Weights of a small mixture-of-experts language model, trained from scratch on English Wikipedia.
Experts: 96 PolyReLU neurons an expert, 4 picks a token.
Training: a variant of Muon for the experts, 7959 steps.
Below are experts of layer 4 (counted from 0) of a mixture-of-experts language model. Rows are named router (the router's row for the expert), up (a neuron's input weights, with its number), down (a neuron's output weights, with its number) and show model dimensions 0-255. Each number is 200 + 20 x the weight over its row's rms, rounded and kept within 0 to 999.
Before each expert's rows: a language model's description of what the expert responds to; "gets" lists some tokens that make up at least twice as much of what it gets as of all text. This comes from a sample of Wikipedia text that the model never trained on. Tokens count by the router's weight.

# expert 51
It responds to: Non-Latin bytes, hyphen pieces. Byte pieces of Thai, Devanagari, Hebrew, and Japanese script, digits, and hyphenated word pieces, such as -g-eneral, -based, skip-st-op.
gets: "0", "-", "7", "8", "/", "5"
router,220,177,199,227,196,192,181,181,199,227,189,167,222,217,213,227,213,203,183,183,197,213,174,191,191,191,217,190,219,176,190,216,186,181,238,199,207,188,238,221,191,211,198,253,202,198,234,220,188,238,215,193,162,187,176,219,189,198,219,179,166,180,191,202,185,189,190,208,229,200,188,232,190,203,183,220,179,212,196,204,154,197,173,230,193,236,207,229,226,178,180,219,163,197,183,215,194,207,207,209,195,209,154,217,243,188,188,247,198,194,192,177,234,182,227,255,246,208,192,202,178,243,205,192,185,230,191,217,220,213,214,222,214,178,188,208,215,200,188,198,188,198,183,196,180,234,183,193,195,194,190,191,224,212,212,206,217,172,217,186,207,251,178,218,195,180,191,226,181,160,228,232,195,214,186,158,192,201,239,192,231,214,180,207,183,212,197,217,196,183,180,206,229,202,233,197,214,174,207,202,198,194,213,200,192,209,209,177,179,203,207,219,187,194,195,207,196,177,205,169,175,178,239,215,240,173,209,150,197,223,185,218,213,205,186,218,163,214,167,209,211,190,215,212,194,200,195,219,176,214,226,210,207,208,197,213
up0,192,207,198,207,208,182,229,212,182,174,228,216,161,182,191,231,217,190,181,186,213,241,196,231,192,188,228,210,207,218,189,218,194,201,203,183,228,220,253,203,160,219,230,218,227,218,171,196,196,209,160,208,205,206,199,197,199,200,208,178,184,226,205,207,210,234,209,190,202,191,221,222,200,197,192,186,183,197,174,248,205,208,165,228,177,199,233,183,234,212,183,189,198,209,216,195,186,218,222,194,232,201,176,183,159,209,171,223,178,181,184,191,209,183,231,188,210,213,227,196,233,185,235,163,166,195,212,189,227,208,197,195,209,239,235,253,225,188,203,179,219,229,223,205,194,236,227,199,191,182,216,223,209,237,228,172,209,230,221,212,215,220,194,197,185,187,208,183,195,205,190,222,222,191,213,224,194,174,223,220,212,213,191,206,185,211,221,195,221,214,148,205,193,205,212,202,180,196,214,201,180,235,180,208,187,193,190,195,214,208,215,217,217,198,212,205,238,215,209,211,179,224,174,187,215,204,205,179,208,203,190,219,215,181,171,186,244,192,156,177,167,174,211,192,214,188,231,196,221,148,200,185,218,228,184,197
down0,183,225,203,218,217,221,184,188,228,211,211,195,184,224,229,214,210,216,220,190,176,211,201,187,234,243,169,182,162,232,217,195,207,213,201,197,176,173,223,182,203,191,202,196,195,177,193,217,180,170,170,193,237,233,239,207,183,233,172,179,222,173,180,193,209,189,169,213,151,221,235,240,175,217,189,260,209,198,184,183,210,212,227,216,191,171,199,203,205,225,195,221,185,184,185,182,225,204,180,212,214,200,194,193,174,186,166,180,179,221,169,203,202,224,225,227,230,220,210,199,228,189,220,201,228,193,206,176,190,163,154,156,201,231,203,186,212,205,187,213,190,194,222,203,195,207,257,211,222,196,187,216,229,212,181,173,210,191,202,189,201,222,189,165,206,218,178,211,184,224,212,213,227,202,201,191,190,209,165,198,171,190,197,198,189,187,184,199,186,201,221,239,196,189,196,197,190,183,220,216,199,212,203,206,215,177,198,184,206,216,206,186,221,197,204,187,205,209,218,228,216,206,200,213,201,159,201,168,204,210,256,190,207,147,209,212,204,186,160,199,216,228,211,205,167,173,218,187,177,201,209,198,234,203,194,194

# expert 42
It responds to: Months and section headings. Month names in dates, such as October 20 and In early October 2010, and the == markers closing wiki section headings.
gets: "–", "==\n", " October", " May", " March", " September"
router,217,199,222,192,168,212,195,183,183,172,192,243,195,230,219,209,239,228,177,171,211,185,201,192,200,213,217,205,225,228,214,209,188,195,177,194,199,207,208,217,222,201,184,204,195,187,202,183,187,209,212,169,207,230,216,211,212,207,210,225,162,203,192,220,245,202,177,221,222,187,221,236,182,163,190,204,164,186,215,203,194,214,183,235,226,249,207,187,195,199,206,189,224,204,201,233,182,200,184,234,212,212,176,240,190,203,176,205,193,218,174,210,217,191,198,227,180,204,196,195,242,239,187,218,205,202,202,200,220,203,227,213,170,173,210,191,235,213,224,191,239,185,198,215,207,209,185,225,223,219,223,204,173,231,225,230,209,198,204,162,218,205,206,199,203,183,195,175,184,192,206,205,201,191,197,208,175,175,213,233,221,252,177,173,209,197,237,220,187,178,212,192,234,233,213,168,219,221,230,194,176,200,246,206,235,232,200,195,211,199,175,207,240,243,200,186,193,203,180,192,208,229,217,227,215,208,172,216,177,187,209,180,213,191,204,223,208,227,187,224,203,205,228,163,161,196,207,204,184,170,206,170,214,213,191,213
up0,208,211,186,191,176,227,199,196,188,168,189,194,214,205,214,189,213,210,204,202,200,188,209,193,185,208,250,192,219,186,199,200,183,200,181,196,209,164,224,225,196,178,206,167,199,237,219,193,160,184,218,189,224,209,211,196,225,183,197,198,178,157,167,190,229,193,204,242,207,203,214,209,180,236,239,213,170,174,243,183,206,189,202,215,196,193,175,176,226,176,200,230,205,205,218,214,168,240,187,194,189,232,214,204,175,212,219,199,210,202,164,160,211,227,208,179,173,185,188,216,194,152,182,190,217,214,197,171,224,187,204,205,227,190,180,190,166,214,205,178,180,172,214,138,209,207,195,171,206,204,186,210,194,199,192,217,199,171,186,165,187,211,197,199,157,208,194,207,222,238,216,191,219,210,228,180,172,180,194,223,204,175,212,181,226,205,179,193,173,222,182,178,160,229,180,207,150,210,195,222,182,183,217,226,206,225,181,233,211,180,187,187,172,180,210,185,188,244,207,195,190,216,210,209,183,220,210,209,191,205,213,190,195,222,201,188,184,203,189,196,187,217,178,180,174,175,184,240,185,199,176,161,194,209,241,194
down0,193,187,179,198,195,173,210,189,195,217,228,210,209,234,182,188,195,194,214,207,208,216,198,221,191,201,214,204,185,223,224,209,177,202,224,207,244,210,196,204,221,221,169,202,186,211,158,177,210,174,204,204,207,206,172,241,208,213,202,205,175,174,223,194,249,183,171,202,201,188,188,206,202,197,184,208,241,203,211,186,174,233,224,180,181,208,180,209,197,216,210,243,154,158,208,199,193,215,232,196,162,204,186,199,161,213,207,239,166,216,194,205,189,211,222,198,232,177,172,201,161,191,218,186,222,230,172,212,219,187,211,208,178,216,200,201,189,221,208,236,222,215,199,169,196,214,161,234,200,190,185,202,179,215,206,215,167,169,226,196,207,188,244,209,199,223,201,214,227,190,194,168,175,186,204,165,206,164,176,202,230,217,183,236,178,217,228,161,213,192,179,192,192,169,205,201,173,213,193,186,200,207,193,205,200,206,217,212,213,192,211,221,197,204,204,215,173,171,180,203,220,197,216,218,200,191,173,226,191,186,180,196,226,233,190,234,218,227,176,177,204,168,193,220,173,274,191,182,186,191,213,214,193,224,215,198

# expert 11
It responds to: Numbers in data. Digits and leading year pieces in scores, dates, tables and race results, such as Game 6, May 7, 19-95, 3–1.
gets: "1", "2", "3", "4", "6", "20"
router,193,194,220,231,202,177,174,182,166,210,219,176,195,182,202,188,154,179,206,185,213,227,229,197,189,217,205,229,183,218,221,157,235,194,187,220,213,212,210,173,179,211,195,191,219,189,201,210,200,182,211,182,215,212,225,169,177,190,182,175,185,148,217,181,177,192,240,202,176,244,181,191,149,209,220,162,209,221,211,191,179,227,199,195,185,221,182,197,178,190,203,234,192,179,210,183,239,179,164,234,189,190,205,187,179,198,203,160,180,179,202,188,217,191,193,220,161,245,232,201,190,187,192,167,188,226,211,210,206,219,194,226,180,179,192,187,210,192,206,199,225,183,192,219,182,205,182,225,210,198,197,208,181,176,184,175,203,195,179,214,230,211,230,209,231,217,181,193,210,209,222,185,214,204,222,203,229,182,220,175,196,204,170,217,174,206,184,187,206,211,218,197,186,197,216,213,188,182,201,178,212,199,194,227,203,162,190,195,206,182,176,187,177,230,209,196,237,208,200,186,230,205,188,182,162,179,185,204,241,198,226,199,213,241,211,198,219,207,252,187,206,202,160,226,192,194,184,225,188,180,236,170,219,171,217,192
up0,170,186,200,238,154,198,188,237,174,196,189,191,192,201,177,179,206,210,202,200,240,191,195,169,183,193,188,195,119,189,212,208,219,213,213,240,204,211,217,181,173,145,217,214,193,174,222,166,189,217,185,222,198,199,179,196,215,208,203,189,179,233,220,235,225,185,241,223,171,203,192,176,210,183,162,208,216,184,194,213,180,211,197,242,230,184,166,195,189,196,185,201,213,212,171,218,165,188,194,203,210,184,190,208,207,189,214,185,183,227,191,183,201,184,182,164,198,217,216,199,172,206,242,203,221,207,195,204,202,196,228,215,222,208,234,186,207,215,178,193,175,240,215,199,230,228,236,217,216,233,197,193,174,204,179,234,223,190,152,183,170,221,196,130,183,213,198,225,204,185,186,207,201,218,178,194,210,200,178,188,206,211,213,174,177,238,209,207,221,212,191,192,209,194,218,184,210,184,216,193,194,226,208,211,212,168,194,206,210,199,185,197,220,208,207,200,199,173,218,200,194,211,211,180,221,171,219,173,179,218,215,233,187,202,192,195,219,198,197,166,191,178,204,216,203,218,195,193,201,176,226,222,224,217,224,195
down0,176,218,217,183,231,216,189,173,206,221,182,194,184,221,225,179,208,213,200,188,184,169,127,201,197,211,207,208,198,203,258,166,201,181,226,192,191,200,204,205,208,173,162,221,186,212,209,223,226,188,198,190,188,228,193,214,166,251,179,201,206,204,200,210,179,212,186,218,170,211,186,208,216,187,186,186,241,210,194,191,224,182,188,224,162,199,180,230,191,218,184,184,187,163,190,188,221,212,184,195,206,218,208,208,187,190,196,193,197,206,206,234,185,197,177,207,199,198,212,195,196,207,200,205,155,197,250,199,170,198,198,180,198,164,229,187,165,189,203,220,198,198,211,190,217,187,204,204,181,213,187,178,225,188,228,175,195,190,198,177,187,201,225,183,221,180,206,221,225,193,223,243,215,198,204,178,163,189,176,190,213,198,169,228,225,195,225,177,214,193,199,225,209,184,210,183,203,229,199,199,196,206,219,237,172,225,194,187,171,184,198,230,186,203,163,222,181,202,211,193,182,191,186,174,196,195,201,219,235,215,171,157,183,167,205,188,169,191,220,199,188,172,188,174,214,218,172,244,214,238,211,205,257,184,227,179

# expert 47
It responds to: Mid-clause function words. Pronouns, adverbs and connectives inside clauses after commas or verbs, such as that, it, he, not, also, instead.
gets: " not", " that", " also", " it", " he", " this"
router,171,190,204,174,180,199,233,212,199,182,176,176,218,203,202,235,195,164,216,196,220,182,224,198,174,168,220,207,210,191,238,170,193,174,197,178,178,196,188,216,196,196,203,200,216,210,199,192,188,218,193,214,212,231,239,235,214,214,184,214,242,185,217,212,177,208,175,192,223,196,179,209,169,209,183,200,186,211,206,225,185,180,173,196,178,196,198,210,184,183,229,209,227,206,216,226,179,242,204,203,232,168,202,176,156,193,218,223,232,216,204,185,198,166,224,197,189,205,222,209,197,198,214,227,222,200,171,166,219,186,183,215,221,192,176,188,179,218,193,192,178,210,214,149,209,208,202,189,217,204,180,185,205,163,205,213,225,210,162,166,203,205,170,219,220,196,214,207,206,180,211,202,244,215,174,184,219,201,211,169,184,191,152,200,196,214,214,201,161,204,192,188,196,216,234,207,153,198,199,162,184,213,222,185,188,204,192,203,226,195,224,187,218,202,207,209,219,218,201,158,182,210,178,188,223,234,143,231,190,195,192,165,169,213,184,185,198,238,195,213,160,197,216,196,231,206,209,160,213,210,199,195,181,222,222,216
up0,201,200,220,235,169,165,203,172,224,222,192,180,179,192,173,214,196,174,212,222,198,170,194,195,235,161,186,186,216,215,201,206,172,182,184,186,219,193,214,200,150,206,187,187,200,196,192,206,197,231,176,207,215,182,212,208,212,216,231,204,220,196,201,191,213,179,190,204,213,199,218,233,213,207,221,190,183,250,205,241,180,168,195,194,222,221,214,172,182,209,235,211,181,198,196,216,179,191,189,217,173,193,164,216,188,223,224,218,208,192,176,234,204,174,212,219,191,227,198,200,173,205,176,206,181,204,180,201,208,203,181,200,196,189,186,187,189,196,175,195,204,151,209,177,149,194,200,195,149,150,209,172,198,157,211,220,212,217,235,206,193,200,200,219,241,206,223,200,193,190,163,224,177,195,191,188,164,190,226,203,182,202,179,221,225,223,205,214,165,205,209,208,189,156,220,234,179,185,180,190,183,174,208,175,192,188,185,206,189,212,215,207,167,208,234,223,257,212,213,200,223,212,216,174,197,231,175,198,237,201,177,212,177,193,206,208,181,211,195,197,225,199,175,184,229,207,216,175,206,225,215,237,197,202,188,202
down0,193,163,215,203,195,203,234,169,173,211,165,212,221,215,198,208,163,184,186,187,205,183,199,206,201,232,208,180,228,202,195,241,208,219,224,150,187,204,162,199,202,205,203,173,194,173,197,185,158,221,225,186,198,180,151,194,199,213,210,208,214,207,209,230,216,216,191,202,197,221,219,200,189,151,206,209,195,224,226,212,166,190,179,210,183,213,212,208,186,210,198,215,160,200,206,204,182,213,190,210,202,215,248,236,193,228,220,175,203,235,202,205,208,185,208,188,204,222,186,193,194,177,180,223,141,185,190,215,202,168,212,171,198,191,188,209,210,196,229,219,205,206,227,204,196,203,205,171,205,198,183,170,207,208,142,177,155,200,208,234,196,174,202,201,230,234,207,190,202,198,234,245,187,214,199,213,200,232,213,181,205,197,223,176,151,206,196,198,172,203,217,201,212,184,196,213,225,174,187,207,194,190,213,208,195,199,200,216,204,195,227,182,185,222,141,192,197,184,192,187,187,232,210,167,200,210,238,197,223,194,211,213,195,211,176,184,202,218,194,230,195,161,188,218,218,192,216,209,242,194,207,200,174,190,253,198